{
  "n_layer": 8,
  "d_model": 448,
  "n_experts": 64,
  "experts_per_token": 4,
  "d_expert": 80,
  "d_shared_expert": 0,
  "activation": "drelu",
  "moe_layers": [0, 1, 2, 3, 4, 5, 6, 7],
  "router_score": "sigmoid",
  "normalize_top_k": true,
  "routed_scale": 1.0,
  "balance_loss": 0.000111,
  "balance_bias": true,
  "router_cosine_scale": 20.0,
  "n_groups": 8,
  "groups_per_token": 3,
  "init_std_router": 0.0126,
  "lr_router": 0.000397,
  "vocab_size": 50257,
  "norm": "rmsnorm",
  "norm_eps": 1e-05,
  "tie_embeddings": "early",
  "optimizer": "adamw",
  "lr": 0.000969,
  "beta1": 0.95,
  "beta2": 0.99,
  "batch_tokens": [65536, 131072],
  "seq_len": 1024,
  "train_tokens": 662400000,
  "steps": 7025,
  "dataset": "wikipedia_en"
}
Below are experts of layer 4 (counted from 0) of a mixture-of-experts language model. Rows are named router (the router's row for the expert), gate (a neuron's input weights, with its number), up (a neuron's input weights, with its number) and show model dimensions 336-447. Each number is 200 + 20 x the weight over its row's rms, rounded and kept within 0 to 999.
After each expert's rows: a language model's description of what the expert responds to. This comes from a sample of Wikipedia text that the model never trained on.

# expert 5
router,206,192,204,191,214,209,211,164,206,225,204,226,233,195,214,188,190,218,196,212,187,229,204,171,210,223,176,198,194,185,204,192,197,219,220,183,228,182,190,195,178,193,179,198,207,205,181,155,200,217,183,186,242,212,228,220,203,222,199,214,205,180,233,200,220,215,170,193,214,200,231,233,197,191,246,192,198,200,195,168,183,173,200,235,238,176,205,218,198,183,188,190,200,226,190,211,181,199,217,208,209,200,208,174,193,200,209,208,190,187,200,220
gate2,186,159,251,189,215,219,242,191,208,210,187,182,228,189,224,199,214,209,215,215,222,214,220,240,191,198,207,207,184,216,201,226,205,165,198,174,206,229,181,213,201,210,203,200,178,193,159,177,227,221,195,155,191,190,234,199,184,231,215,198,223,204,233,214,225,206,172,206,220,183,207,172,196,200,185,218,196,181,235,201,198,183,162,230,233,209,208,203,210,214,234,186,236,215,166,193,191,197,242,210,190,203,217,207,205,191,215,206,199,212,189,204
up2,197,171,231,204,214,219,199,233,210,189,193,181,271,212,194,175,223,221,151,200,219,241,189,260,188,180,185,205,199,230,212,221,192,181,222,189,189,224,203,198,183,209,194,204,197,191,204,170,238,220,207,166,215,176,224,200,173,215,185,224,218,187,217,228,217,209,194,177,204,194,214,176,192,186,194,204,200,209,210,200,212,197,166,202,252,218,229,182,230,189,223,178,238,189,178,184,188,212,240,197,167,226,206,188,179,155,245,212,207,186,181,185
Description: Name-ending word pieces. Final word pieces completing proper names and titles, like -o, -ia, -ley, -er in Casals, Barnaby, Hunger, Penthouse.

# expert 45
router,191,181,176,201,206,188,227,192,217,241,176,219,215,206,197,218,200,203,205,188,163,235,213,184,226,182,219,225,171,171,206,208,199,205,221,189,220,211,225,209,166,173,179,205,189,218,178,173,192,193,211,195,200,209,196,190,181,188,190,211,166,166,183,196,247,242,203,188,192,199,226,217,222,229,212,208,209,195,213,225,183,179,202,205,182,200,202,222,188,181,216,192,198,160,229,194,206,219,198,241,192,172,239,168,201,197,179,235,230,198,205,201
gate0,224,196,233,233,201,194,169,196,210,226,203,222,204,206,210,191,226,174,200,221,215,231,216,176,194,194,155,188,164,160,203,158,194,177,215,196,193,204,193,197,194,196,217,188,202,181,162,196,217,242,221,220,236,167,206,214,196,204,184,177,197,181,183,215,207,190,169,205,162,206,210,183,204,176,181,181,227,197,179,208,193,195,234,198,223,231,202,175,198,238,214,215,228,173,177,193,186,191,229,205,240,165,212,188,199,200,199,211,170,211,190,160
up0,226,216,216,193,202,212,166,173,196,227,190,226,221,197,224,214,226,184,201,182,201,241,217,182,204,196,210,189,183,175,234,190,202,171,190,198,208,190,186,205,210,220,208,221,228,181,160,193,191,245,195,227,246,174,183,249,222,180,210,190,192,178,203,214,199,221,152,217,179,184,216,205,204,202,183,180,216,223,187,197,190,181,219,227,262,201,231,163,190,207,218,211,192,182,201,187,199,194,218,225,245,171,212,172,203,203,183,219,172,183,182,180
Description: Verbs, auxiliaries, prepositions. Function words after a subject or in predicates in running prose, such as was, is, were, has been, to, by, with, plus adverbs like highly.

# expert 16
router,147,187,201,206,193,217,209,214,224,178,217,205,184,198,201,179,200,197,184,186,183,190,194,187,212,220,183,207,203,176,216,205,209,213,191,187,221,212,195,243,145,164,166,192,195,211,202,153,225,162,237,191,216,193,193,207,184,197,217,188,218,186,225,210,204,223,204,217,191,202,217,204,195,194,192,183,201,211,200,214,207,190,213,191,218,181,203,231,190,181,217,180,209,210,178,182,163,232,198,216,172,169,186,170,233,192,185,228,212,192,193,200
gate0,196,187,212,200,215,185,174,173,191,186,195,210,222,197,196,197,219,168,188,212,173,225,201,204,226,196,197,202,198,161,174,220,195,234,210,195,217,199,183,199,184,174,182,218,220,209,217,218,191,202,224,191,186,224,206,220,207,222,210,259,192,209,200,220,207,192,202,199,193,181,223,232,180,152,195,195,220,168,153,202,182,179,222,208,188,194,173,176,198,214,209,233,192,213,192,218,189,213,211,205,202,217,198,227,202,197,205,189,228,177,207,224
up0,207,178,221,199,221,182,189,162,208,185,202,229,208,191,204,180,190,178,203,209,186,224,205,207,216,175,172,168,205,172,168,232,189,227,220,165,201,210,189,199,178,183,182,195,204,191,203,211,172,207,236,178,188,203,211,190,208,206,203,237,175,220,228,202,201,188,224,206,183,188,217,212,200,195,202,180,231,198,165,216,216,182,182,185,196,200,154,188,201,196,210,225,198,213,208,218,225,211,209,202,183,197,205,229,221,192,204,189,228,151,193,213
Description: Mid-word fragments and blank cells. Word pieces inside rare names and technical terms (ol-iv-ine, Diss-em-ination), plus spaces, dashes and line breaks in tables and coordinate lists.

# expert 47
router,217,173,232,198,160,201,189,169,238,218,221,202,225,210,220,200,210,183,189,189,181,219,223,153,232,191,212,202,220,194,198,182,181,195,199,207,222,177,189,212,205,193,174,192,203,193,202,182,206,192,192,205,210,229,204,188,224,216,210,185,196,141,187,202,233,195,203,219,208,201,229,236,192,204,208,249,213,200,225,191,229,205,180,237,238,173,236,192,191,192,196,208,226,206,198,188,199,215,194,223,233,184,225,167,190,211,186,185,214,159,200,196
gate2,168,194,186,180,213,218,187,225,196,162,208,177,218,212,221,209,208,179,187,185,210,196,217,222,214,216,205,168,197,209,211,206,217,195,212,192,177,181,210,191,189,178,192,183,172,202,170,191,200,232,202,215,200,233,170,199,207,185,244,168,188,193,211,159,201,176,229,219,172,220,187,196,211,229,174,214,196,203,189,209,203,184,199,174,189,201,196,229,191,155,186,197,193,163,207,219,182,178,184,209,156,191,191,218,198,223,214,183,190,179,190,236
up2,215,194,193,178,202,221,223,212,242,150,219,185,221,245,222,182,213,189,224,183,206,178,200,222,232,213,225,200,211,222,205,216,203,213,205,198,207,172,187,180,209,167,202,227,177,192,199,237,163,232,190,215,223,229,157,169,212,201,199,187,174,182,213,211,200,181,221,206,173,215,213,166,219,216,171,222,202,209,210,182,227,175,193,189,203,190,196,211,209,167,206,185,184,174,224,204,188,178,190,214,134,206,172,215,171,231,208,164,210,161,153,196
Description: Numerals and quantifiers. Digits in scores, years and tables, and quantity or comparison words like several, many, same, three, similar, easier.

# expert 50
router,203,218,223,191,192,199,190,183,236,230,171,180,172,208,229,201,193,196,216,233,202,212,214,186,207,221,235,200,181,194,205,222,189,218,216,206,230,192,220,217,168,162,187,218,206,204,205,175,207,203,188,186,198,192,212,200,197,219,200,205,234,172,220,202,244,213,199,222,203,204,229,232,224,182,210,233,190,179,188,190,231,182,177,199,194,181,201,215,198,168,231,187,206,178,190,208,191,233,224,245,205,172,205,186,191,184,188,204,208,161,190,185
gate2,186,162,191,193,185,143,206,205,229,164,213,190,207,213,200,170,218,217,207,187,199,213,193,206,195,165,206,220,222,199,195,214,206,205,192,197,195,230,191,205,167,198,197,201,205,179,224,245,212,175,196,212,238,199,194,217,238,213,170,249,202,166,217,195,168,223,188,224,197,222,212,209,220,233,179,198,176,201,195,197,163,245,216,190,202,212,209,152,221,210,220,209,211,207,196,168,187,198,205,236,199,223,209,225,225,187,216,213,187,199,218,194
up2,196,198,198,198,189,163,210,229,221,199,220,201,212,212,218,190,193,197,240,193,207,181,223,186,167,186,201,206,211,193,181,218,181,212,200,216,193,200,234,199,189,163,209,185,219,201,214,237,199,191,169,188,226,175,202,222,253,204,204,222,201,178,204,188,209,199,170,232,188,193,204,218,226,214,167,210,181,202,175,185,181,214,216,189,211,230,226,163,204,187,224,193,169,208,203,177,197,197,212,235,215,204,221,193,195,210,226,228,201,200,204,159
Description: Commas and closing parentheses. Clause-ending commas and closing parentheses followed by a space, often before and, which, but, as in lists and citations.

# expert 54
router,213,211,196,161,192,204,203,195,204,228,223,191,194,201,218,247,226,236,195,182,207,189,214,171,203,171,194,233,185,193,205,211,210,216,235,183,213,247,188,260,186,169,208,206,170,206,175,211,226,191,223,205,194,197,193,206,221,225,229,204,211,180,206,247,203,203,179,243,212,205,207,223,219,190,178,188,220,170,182,238,224,212,207,226,229,184,222,252,198,183,213,238,200,189,183,184,195,248,167,221,208,191,214,187,208,204,169,218,209,208,187,173
gate0,191,211,193,180,202,208,188,198,178,216,195,203,191,215,180,209,242,231,209,195,223,191,214,162,214,191,215,204,218,172,202,216,185,210,205,205,224,218,245,190,188,169,183,210,176,215,203,192,244,175,177,200,200,222,211,234,191,166,187,185,171,178,196,194,202,189,183,204,188,216,201,214,211,194,220,188,200,196,207,206,204,211,190,221,213,171,220,165,197,221,201,236,218,217,181,199,185,175,196,206,175,216,221,221,208,239,229,194,195,202,198,213
up0,220,220,180,182,198,218,185,202,160,249,197,200,218,189,213,198,222,198,181,249,228,198,200,142,163,204,202,196,215,195,198,225,187,202,217,216,211,245,196,213,174,170,221,202,200,180,191,204,256,205,195,214,193,183,219,243,183,188,207,191,186,210,195,187,225,176,203,207,171,219,209,249,192,160,183,201,165,186,195,215,206,193,168,179,208,165,246,212,164,213,199,219,218,199,175,180,179,181,179,197,196,190,187,206,191,211,214,180,185,184,197,203
Description: Word-initial capital pieces. First pieces of capitalized or common words and place names: Silver, Pro-visional, chest-nut, Kil-keel, fung-al, No, Le.

# expert 32
router,230,214,199,190,197,205,198,179,196,204,162,206,204,189,206,229,217,224,194,192,184,222,210,174,191,190,196,196,162,190,151,175,175,209,224,194,181,231,173,210,178,187,168,200,180,213,132,177,200,212,202,212,212,195,198,241,209,209,195,186,180,175,166,231,255,228,219,223,179,201,231,204,201,222,209,218,184,195,195,201,164,187,223,231,216,188,200,229,172,207,183,191,204,180,185,193,170,188,203,231,198,186,176,168,224,199,198,200,197,226,189,214
gate1,221,184,219,213,233,200,222,219,190,218,184,178,183,219,186,187,236,208,221,200,218,194,178,199,219,193,203,209,207,180,228,180,165,199,180,201,208,159,180,223,175,184,175,188,217,229,170,227,204,205,214,189,235,189,171,201,223,207,218,176,225,184,207,202,229,186,172,210,233,189,211,189,182,219,191,193,201,216,205,206,180,165,216,207,196,223,226,186,185,210,186,204,195,197,165,235,173,197,203,166,149,198,211,173,201,220,187,196,196,223,228,206
up1,197,205,226,219,212,176,224,233,225,224,194,175,213,228,178,207,228,207,198,179,228,213,205,174,249,187,230,198,191,202,254,187,183,200,163,180,225,176,210,252,182,195,170,225,180,264,209,188,202,174,203,179,227,189,197,206,219,227,203,193,232,211,233,202,184,201,186,181,233,193,184,179,212,182,196,185,240,213,206,214,181,204,212,214,208,223,226,189,185,199,191,207,195,226,183,214,186,244,181,183,166,199,211,189,199,189,199,220,184,214,210,212
Description: Mid-name letter pieces. Short vowel or syllable pieces inside names and foreign words, often in species lists and tables, such as ri, o, po, i.

# expert 41
router,206,240,196,186,201,228,181,221,224,206,177,195,209,181,227,222,167,223,217,215,183,208,208,170,180,226,188,212,209,183,182,213,221,211,218,209,177,185,209,218,175,205,190,216,181,204,171,160,212,228,207,177,173,208,190,212,191,177,199,182,223,173,193,195,205,209,204,204,184,200,218,195,198,179,219,249,181,200,143,213,178,203,185,215,209,164,215,241,221,229,221,206,211,179,187,176,182,202,216,247,181,217,194,196,185,194,173,214,208,215,187,222
gate2,203,217,202,164,196,248,178,178,205,231,196,214,191,213,189,197,235,199,168,198,196,257,213,185,236,174,203,168,199,160,169,224,235,195,201,213,208,222,200,209,189,179,161,183,174,211,230,191,205,202,188,214,201,165,204,182,171,195,168,206,230,218,211,191,189,237,207,182,188,170,205,179,145,201,218,179,205,180,201,162,188,162,218,212,189,213,233,199,192,205,182,233,199,189,211,188,216,204,213,203,194,185,176,203,163,188,206,222,208,214,206,216
up2,212,215,194,185,199,211,184,179,197,236,200,206,225,189,214,200,204,196,190,213,197,229,214,180,222,177,191,188,207,167,168,217,238,177,192,206,212,217,211,235,191,186,164,214,156,203,190,216,224,224,216,207,189,199,224,170,176,206,205,192,224,220,226,171,208,215,207,192,198,193,190,178,169,196,210,186,195,199,180,187,196,172,213,189,190,204,247,221,181,198,168,231,197,172,217,190,179,192,205,197,186,157,194,199,166,192,217,231,202,227,216,225
Description: Chart and place nouns. Nouns after the in music charts and place descriptions, such as Best, Hot, Peak, studio album, village, town, parish.

# expert 30
router,208,203,208,188,227,205,217,197,201,227,216,197,197,220,202,214,249,207,190,219,183,188,242,141,178,187,213,175,192,188,195,181,167,208,194,203,243,226,212,235,198,209,210,191,215,204,218,198,205,230,230,211,201,211,196,212,191,222,183,176,225,163,231,225,194,205,197,210,188,198,214,183,207,203,161,203,207,205,184,220,220,201,156,213,195,205,151,231,179,202,206,231,204,195,211,190,188,208,221,227,211,185,217,193,208,202,194,198,196,185,194,197
gate0,183,212,192,179,208,244,196,174,196,202,199,225,196,209,180,169,185,180,175,209,203,243,221,156,179,208,204,183,191,199,162,190,212,212,205,188,187,204,234,217,215,230,195,174,197,221,201,154,184,185,200,232,180,214,224,197,186,171,226,211,188,175,205,210,216,203,188,229,250,183,211,206,200,195,189,195,168,199,185,213,200,158,237,207,187,172,195,208,216,201,211,234,203,178,239,178,223,196,195,232,215,196,203,154,176,213,160,188,184,211,177,196
up0,182,206,231,182,218,239,202,185,192,209,202,205,223,207,183,177,159,199,161,201,208,217,206,161,195,189,216,206,174,194,183,202,215,211,219,224,228,198,225,203,223,220,187,185,219,211,201,159,223,208,206,215,185,216,227,211,188,204,234,202,209,216,203,202,185,193,210,225,230,187,197,236,201,179,193,182,202,203,225,227,211,179,224,171,171,207,194,232,181,193,222,232,194,192,254,175,227,197,179,215,214,215,196,149,167,199,183,194,226,233,180,196
Description: Capitalized name beginnings. Initial capital letters or pieces starting proper names in lists and tables: K, Sh, Th, Mac, Fin, Har.

# expert 17
router,212,226,200,209,208,202,221,190,217,238,168,217,208,215,223,246,227,189,166,215,201,216,197,190,206,223,232,234,172,200,190,186,167,215,183,199,230,199,211,212,189,182,208,236,205,203,191,151,200,215,215,189,185,194,219,216,210,209,226,188,227,170,190,208,254,240,178,214,223,199,224,221,235,217,223,241,186,182,164,226,227,198,173,210,222,182,203,201,238,173,194,226,178,159,201,213,205,187,188,261,203,202,206,197,214,192,188,211,208,194,203,165
gate0,194,196,194,202,218,179,190,212,167,217,194,183,240,207,186,151,213,220,211,187,181,198,190,182,193,164,181,194,198,223,190,159,178,201,206,210,189,199,229,199,200,201,201,231,230,200,206,216,212,210,233,210,206,211,192,216,225,206,211,207,218,202,212,206,196,219,189,158,222,228,216,193,193,203,204,247,202,190,169,202,233,189,214,176,231,186,223,181,200,206,184,178,183,191,228,177,180,203,229,174,213,226,185,197,223,198,198,234,223,192,219,205
up0,216,205,206,185,216,192,184,185,185,218,174,188,237,184,178,176,194,220,199,192,179,204,204,189,216,179,183,218,188,182,207,155,183,193,199,202,181,190,209,203,216,187,178,230,236,202,200,210,207,229,200,183,216,227,226,225,216,219,202,208,190,206,204,191,205,201,202,182,194,202,200,219,182,209,198,274,220,206,184,201,206,152,180,190,216,194,223,181,219,210,188,160,207,190,214,190,181,205,237,209,202,216,163,230,235,204,187,217,230,173,227,199
Description: Commas and ordinals. Commas and opening brackets within lists and clauses, plus ordinals and ranking words such as first, third, 75th, Grand.

# expert 18
router,200,227,178,226,187,203,193,201,203,191,206,166,214,205,186,200,159,233,209,211,187,244,215,194,198,219,194,177,153,191,211,230,215,211,177,198,212,181,206,213,187,209,216,181,163,222,197,187,184,191,197,220,196,207,212,206,211,190,232,210,228,179,197,194,194,210,196,210,188,199,229,199,231,223,226,227,194,190,244,194,223,187,228,233,215,180,194,215,217,192,191,220,215,194,194,182,194,230,183,232,205,174,244,181,209,188,174,196,189,187,197,215
gate0,200,176,216,186,183,175,205,196,175,198,193,189,221,207,223,179,195,230,185,164,202,208,227,196,176,208,186,193,220,211,235,220,197,195,204,184,203,185,142,188,198,226,234,179,219,185,202,209,186,212,216,189,217,227,219,240,171,190,218,201,223,221,200,228,177,199,229,212,221,212,203,199,210,238,207,226,186,189,144,214,182,162,248,219,234,172,202,180,193,221,203,207,167,200,233,213,206,178,229,197,224,236,202,210,195,172,179,179,188,204,200,235
up0,189,170,228,195,163,210,228,186,150,167,184,177,199,190,240,165,187,217,184,186,198,219,200,185,175,206,188,224,226,201,232,197,186,192,202,190,185,176,156,193,194,197,238,209,215,210,192,204,210,223,221,221,208,198,205,226,197,202,209,200,217,209,205,222,192,216,209,226,201,205,227,197,192,195,204,221,185,204,179,188,178,202,206,227,221,184,193,193,186,205,216,212,161,158,218,231,199,191,222,207,206,197,197,194,186,163,199,164,212,196,185,221
Description: Table values and percents. Words and symbols in tables, sports results and census statistics: Gold, %, km, from, million, Party, a.

# expert 36
router,197,216,230,182,196,209,198,209,206,205,219,180,234,208,201,221,199,197,174,181,207,211,228,136,201,159,240,210,187,195,219,159,210,225,193,178,217,182,207,215,188,177,190,181,185,201,198,211,208,222,217,193,214,162,208,190,210,177,214,199,198,171,238,189,246,208,199,253,187,200,189,192,206,162,175,223,215,206,210,224,196,200,199,201,192,184,223,188,207,205,191,248,220,171,189,174,180,201,176,218,241,175,213,187,175,203,207,206,163,197,188,184
gate2,196,156,195,205,226,165,217,195,186,204,218,201,196,231,193,197,197,222,189,199,202,208,196,201,190,203,221,204,198,244,209,177,185,227,211,200,195,213,151,221,195,201,185,214,214,212,154,206,204,226,190,177,218,213,213,229,171,206,183,201,188,185,205,200,225,181,186,168,239,183,190,245,207,179,220,196,169,200,193,214,217,205,178,238,230,180,180,190,178,205,164,185,232,183,199,186,225,179,210,202,189,201,195,198,173,183,229,197,248,194,229,222
up2,188,192,185,191,218,158,247,186,190,204,221,243,225,202,214,174,187,225,178,196,194,200,203,212,188,189,196,204,173,236,219,196,194,245,207,186,203,189,191,210,218,198,177,223,227,199,143,180,198,203,205,230,185,210,213,219,206,221,193,187,191,190,199,166,210,205,168,179,218,192,180,227,204,196,215,212,191,201,173,193,212,207,185,226,181,173,193,201,195,207,172,190,195,172,204,191,201,159,196,203,236,180,194,201,201,221,217,204,241,169,200,181
Description: Dashes, and, pronoun it. Hyphens and en dashes in scores and compounds (6–2, short-period), plus and, but, it, this, and st pieces.

# expert 11
router,197,208,221,199,188,181,174,168,181,226,187,192,234,191,187,203,201,211,211,212,169,215,211,179,203,182,177,205,191,171,226,198,181,208,204,216,176,175,220,234,169,203,190,202,188,224,211,205,193,214,206,197,249,197,181,215,227,197,210,200,212,197,204,202,202,217,190,209,205,202,194,212,214,204,199,227,208,189,179,241,198,194,213,238,212,197,185,219,209,175,218,200,205,212,185,230,186,213,199,248,218,166,221,172,192,220,196,183,185,197,208,224
gate1,175,194,190,189,193,224,166,197,218,219,207,171,221,223,174,201,164,203,169,184,180,204,226,198,178,184,236,209,183,235,214,193,192,200,213,203,200,190,180,232,187,189,217,191,177,187,215,171,222,224,182,173,199,196,209,184,205,197,232,224,227,200,185,176,201,206,202,203,205,223,223,232,186,176,189,166,211,222,218,214,197,195,199,243,199,201,182,171,199,191,226,256,235,208,161,177,203,237,211,203,210,234,199,192,207,190,185,193,188,208,211,184
up1,182,225,215,171,175,208,159,184,202,237,194,200,185,213,199,185,178,203,190,190,176,216,232,215,177,154,235,226,179,233,199,200,199,197,222,215,181,184,165,211,174,189,219,176,182,194,223,189,226,202,190,170,211,202,209,184,198,195,203,208,196,212,183,200,182,171,214,191,188,225,207,232,161,197,204,157,207,226,236,219,198,168,171,235,194,225,178,202,212,192,247,241,249,188,165,196,201,216,214,225,190,207,224,219,201,203,190,194,193,184,211,194
Description: Rare capitals, symbols. Single rare letters and symbols (°, W, X, Y, Q) and odd name fragments, plus list labels like Genus, Known for.

# expert 40
router,219,188,209,191,205,220,189,183,184,224,213,199,220,186,176,234,200,187,208,175,222,206,221,148,229,189,208,185,186,220,210,168,197,220,189,183,213,214,211,217,174,200,174,194,170,263,205,175,203,218,200,168,211,207,222,218,217,205,221,197,180,192,205,200,196,218,142,172,194,203,222,244,186,155,186,176,211,184,222,209,185,199,182,208,244,183,210,221,181,168,193,218,207,203,164,215,199,216,217,217,195,186,207,181,196,214,204,211,194,174,204,175
gate3,206,198,202,241,183,166,189,169,148,187,195,196,220,178,188,189,178,185,153,212,227,178,177,175,200,191,191,244,164,163,209,179,211,215,169,204,212,211,217,223,194,142,183,184,180,220,195,207,197,206,203,241,202,204,203,227,209,187,219,190,199,194,227,206,223,177,194,205,181,180,209,199,188,220,181,203,213,208,221,212,215,181,170,196,233,197,225,216,200,203,190,226,174,197,209,202,229,190,223,190,188,179,197,244,193,217,192,210,209,184,221,189
up3,225,224,228,193,203,193,158,174,165,210,205,176,226,164,204,192,182,199,185,199,198,187,211,181,192,165,199,216,181,145,219,186,229,230,198,212,216,195,212,202,202,176,193,198,220,210,192,206,176,224,185,193,211,217,184,193,204,176,191,203,189,211,218,215,201,185,201,194,167,188,217,188,177,187,194,193,221,184,191,227,163,197,194,194,239,209,190,205,173,210,206,218,204,173,219,186,211,177,194,183,213,192,177,224,199,220,169,215,162,202,206,206
Description: Numerals, articles, league qualifiers. Articles a or an, number words like two, several, five, and qualifiers before nouns such as Premier League, National, Northern Ireland.

# expert 6
router,191,171,198,187,209,192,197,196,190,216,216,236,223,204,224,183,204,213,197,227,176,228,199,175,203,220,160,161,197,198,195,201,212,219,218,195,221,209,176,193,191,196,194,199,204,217,184,164,219,239,206,213,237,215,232,207,217,213,201,199,217,168,219,199,210,236,178,196,217,204,215,218,195,183,243,197,198,181,214,190,195,170,194,251,230,164,199,218,190,186,191,194,207,203,198,192,190,191,199,226,199,199,232,187,216,213,198,208,197,180,200,211
gate2,211,178,197,144,205,195,220,203,159,199,207,197,168,197,157,216,182,167,186,188,203,148,191,181,233,203,210,220,188,225,173,167,198,242,204,167,197,218,196,221,175,188,165,202,216,216,225,158,237,192,206,179,218,186,230,210,183,210,221,216,193,198,225,201,229,179,222,198,195,219,195,220,216,204,196,224,204,224,206,178,225,209,206,191,186,170,185,186,204,190,199,195,182,201,213,206,237,217,203,215,201,220,220,157,215,171,256,186,200,180,226,179
up2,189,185,209,185,208,213,192,220,181,199,204,201,167,216,178,221,189,185,169,204,217,168,168,189,207,216,213,198,195,245,167,183,199,255,207,192,193,169,212,208,187,223,186,192,203,201,226,162,222,198,218,221,188,209,228,192,200,220,191,242,183,211,204,215,218,191,199,175,183,231,214,218,187,163,185,209,204,229,216,202,238,208,215,214,183,196,215,204,192,184,198,189,197,190,190,204,232,181,225,213,171,199,205,181,200,155,236,179,202,204,197,209
Description: Name-final subwords, he. Word-final pieces of foreign personal and place names (Chemn-itzer, Ash-is, Vie-ira), plus the pronoun he/He.

# expert 12
router,163,190,217,198,230,208,194,234,214,227,166,223,223,206,194,196,194,198,196,218,204,191,203,198,205,229,212,215,193,210,193,181,195,236,197,175,199,224,184,210,141,208,190,216,187,240,216,189,199,230,210,192,216,194,198,200,189,206,197,205,232,192,190,230,220,234,173,214,204,191,202,247,209,153,186,267,184,212,205,231,226,192,205,176,186,190,203,195,218,191,200,198,183,214,199,198,174,268,200,242,219,153,211,197,172,195,184,200,201,211,181,195
gate2,197,207,177,175,174,207,219,221,221,216,177,213,208,228,191,186,196,199,194,167,197,198,216,209,236,184,168,187,185,209,232,225,216,195,191,216,200,189,225,200,220,186,185,216,188,178,189,193,209,206,180,219,186,201,188,182,194,209,189,230,219,199,220,183,201,243,172,196,182,186,208,189,203,183,235,217,230,218,237,183,225,207,190,183,173,202,217,200,203,203,224,186,177,178,171,229,206,183,250,167,190,228,214,205,217,174,206,172,193,145,168,180
up2,198,186,196,194,155,250,226,237,215,197,157,189,214,223,200,181,183,225,237,159,208,197,188,202,225,194,176,192,183,206,214,210,220,185,211,216,198,201,214,199,211,221,167,221,164,184,173,217,230,209,193,217,207,218,215,174,193,187,210,208,190,238,232,179,187,215,203,211,166,181,220,185,181,212,242,205,213,199,199,189,240,210,167,208,199,176,199,234,213,165,194,195,181,178,156,189,219,186,247,191,205,214,191,173,219,187,214,203,204,191,185,182
Description: Clause connectors, punctuation. Commas, periods and clause-linking words after a clause: and, that, which, who, where, until, but.

# expert 3
router,230,197,188,225,182,199,200,213,206,181,180,164,195,211,196,176,209,199,167,193,232,219,243,177,178,177,232,174,225,211,198,190,210,212,190,207,219,214,172,211,202,179,164,213,196,211,197,192,206,236,207,193,248,193,201,215,212,202,208,203,179,197,194,213,211,233,190,228,195,200,204,201,212,171,178,231,193,214,216,215,201,220,158,223,215,198,201,210,199,158,211,188,190,191,199,196,170,228,186,235,249,181,192,210,211,198,213,239,172,200,218,217
gate1,214,198,234,194,198,189,197,209,203,206,189,200,234,186,196,222,229,171,210,233,208,177,203,190,217,175,224,219,220,189,185,172,215,168,213,202,208,202,200,190,181,195,177,238,203,220,201,202,247,227,204,199,220,203,182,213,221,184,199,162,215,207,202,236,205,234,220,232,243,171,237,198,179,222,172,189,225,180,219,194,166,214,175,170,170,220,184,179,192,235,169,175,206,249,195,228,218,218,172,222,178,192,190,182,237,224,214,189,205,232,178,208
up1,227,188,249,195,180,212,231,202,195,215,193,211,201,203,179,212,219,181,183,208,222,175,196,200,204,175,231,235,216,209,197,195,206,161,209,210,203,212,191,194,182,199,212,229,220,230,224,187,231,223,207,202,190,209,189,200,196,184,184,190,209,204,211,237,199,233,228,235,247,186,244,204,185,196,185,190,229,212,222,209,190,180,197,195,164,228,174,163,205,246,171,173,209,235,242,211,207,231,193,215,195,188,175,185,235,201,215,185,218,223,175,199
Description: Name-internal words and dashes. Middle words of multiword proper names and titles, like Radio, Janata, Film, Formula, plus hyphens, en dashes and slashes in infobox and sports text.

# expert 2
router,221,202,219,214,219,173,191,189,189,227,187,221,179,198,219,190,199,194,187,207,208,218,181,173,233,224,196,194,194,209,191,190,216,190,207,187,220,204,175,185,185,188,176,196,223,193,173,162,207,229,184,209,199,226,192,204,203,219,212,181,181,177,204,196,209,187,183,182,179,201,234,198,193,180,198,202,202,213,227,199,187,172,177,234,216,166,187,226,168,205,192,216,218,215,213,194,183,222,178,226,206,226,238,160,204,181,183,165,207,202,210,185
gate2,196,230,179,182,191,174,198,180,181,188,192,208,184,224,178,216,178,168,172,212,218,171,198,165,191,194,252,202,204,195,177,202,201,204,229,238,217,208,179,206,159,199,210,200,210,194,198,186,186,144,215,206,219,190,189,221,235,160,214,209,218,207,205,225,202,173,184,210,202,209,187,199,186,193,180,218,215,210,199,220,186,224,187,178,173,214,196,235,197,182,168,210,204,159,203,196,205,217,195,208,188,189,191,206,222,182,188,198,197,206,204,213
up2,225,202,190,182,227,190,204,168,175,211,178,237,193,207,166,167,209,182,177,196,205,178,174,159,204,229,225,186,189,178,203,208,186,218,199,199,213,211,192,200,156,211,233,201,211,177,210,198,168,177,194,203,232,184,197,189,201,181,201,195,221,228,216,201,193,178,189,183,217,229,179,186,176,199,199,192,211,232,191,196,180,208,209,204,212,230,216,246,222,181,172,201,206,184,197,195,202,192,205,190,208,229,192,194,220,193,200,195,203,223,226,238
Description: Word and number endings. Final pieces of names and numbers before a space or table bar, such as man, York, ford, 000, and percent signs in tables.

# expert 0
router,184,195,214,219,155,189,208,217,164,219,190,222,203,202,154,191,161,208,197,215,224,186,215,151,199,196,182,208,192,154,197,203,198,220,204,185,215,185,204,239,172,205,206,228,172,216,184,179,193,197,211,197,214,209,201,229,236,213,169,182,211,207,243,229,211,223,185,194,192,198,201,212,197,178,195,215,217,200,218,185,182,207,181,224,241,154,204,219,200,240,208,232,208,187,207,210,186,219,205,206,193,170,188,179,178,192,198,194,179,171,178,160
gate0,170,208,188,210,172,228,203,178,153,198,208,213,231,173,222,212,220,168,186,173,210,186,204,180,206,230,209,238,176,252,211,215,232,186,195,213,201,163,234,210,202,191,199,200,201,162,204,211,207,208,201,202,170,211,229,209,235,160,161,214,193,205,195,192,216,181,195,228,201,232,207,202,203,200,187,201,207,167,195,194,231,213,185,184,190,178,215,191,174,181,167,188,179,190,190,239,194,193,191,203,222,230,226,201,214,177,225,174,243,180,181,208
up0,194,204,195,200,159,232,205,169,169,204,226,222,229,182,232,180,191,173,195,172,240,193,217,227,191,238,197,257,201,260,214,213,223,188,196,204,205,165,216,203,208,209,185,200,206,182,185,215,196,165,219,196,156,224,225,202,247,174,193,213,196,217,216,198,191,219,188,229,216,195,198,199,172,219,207,207,208,191,182,202,222,208,216,190,194,184,196,205,200,207,170,179,163,182,192,234,203,209,170,206,196,229,227,212,224,199,204,208,220,184,183,209
Description: Articles and directional prepositions. Articles the, a, an, and possessives its, their after prepositions, plus spatial words like close, into, over, out.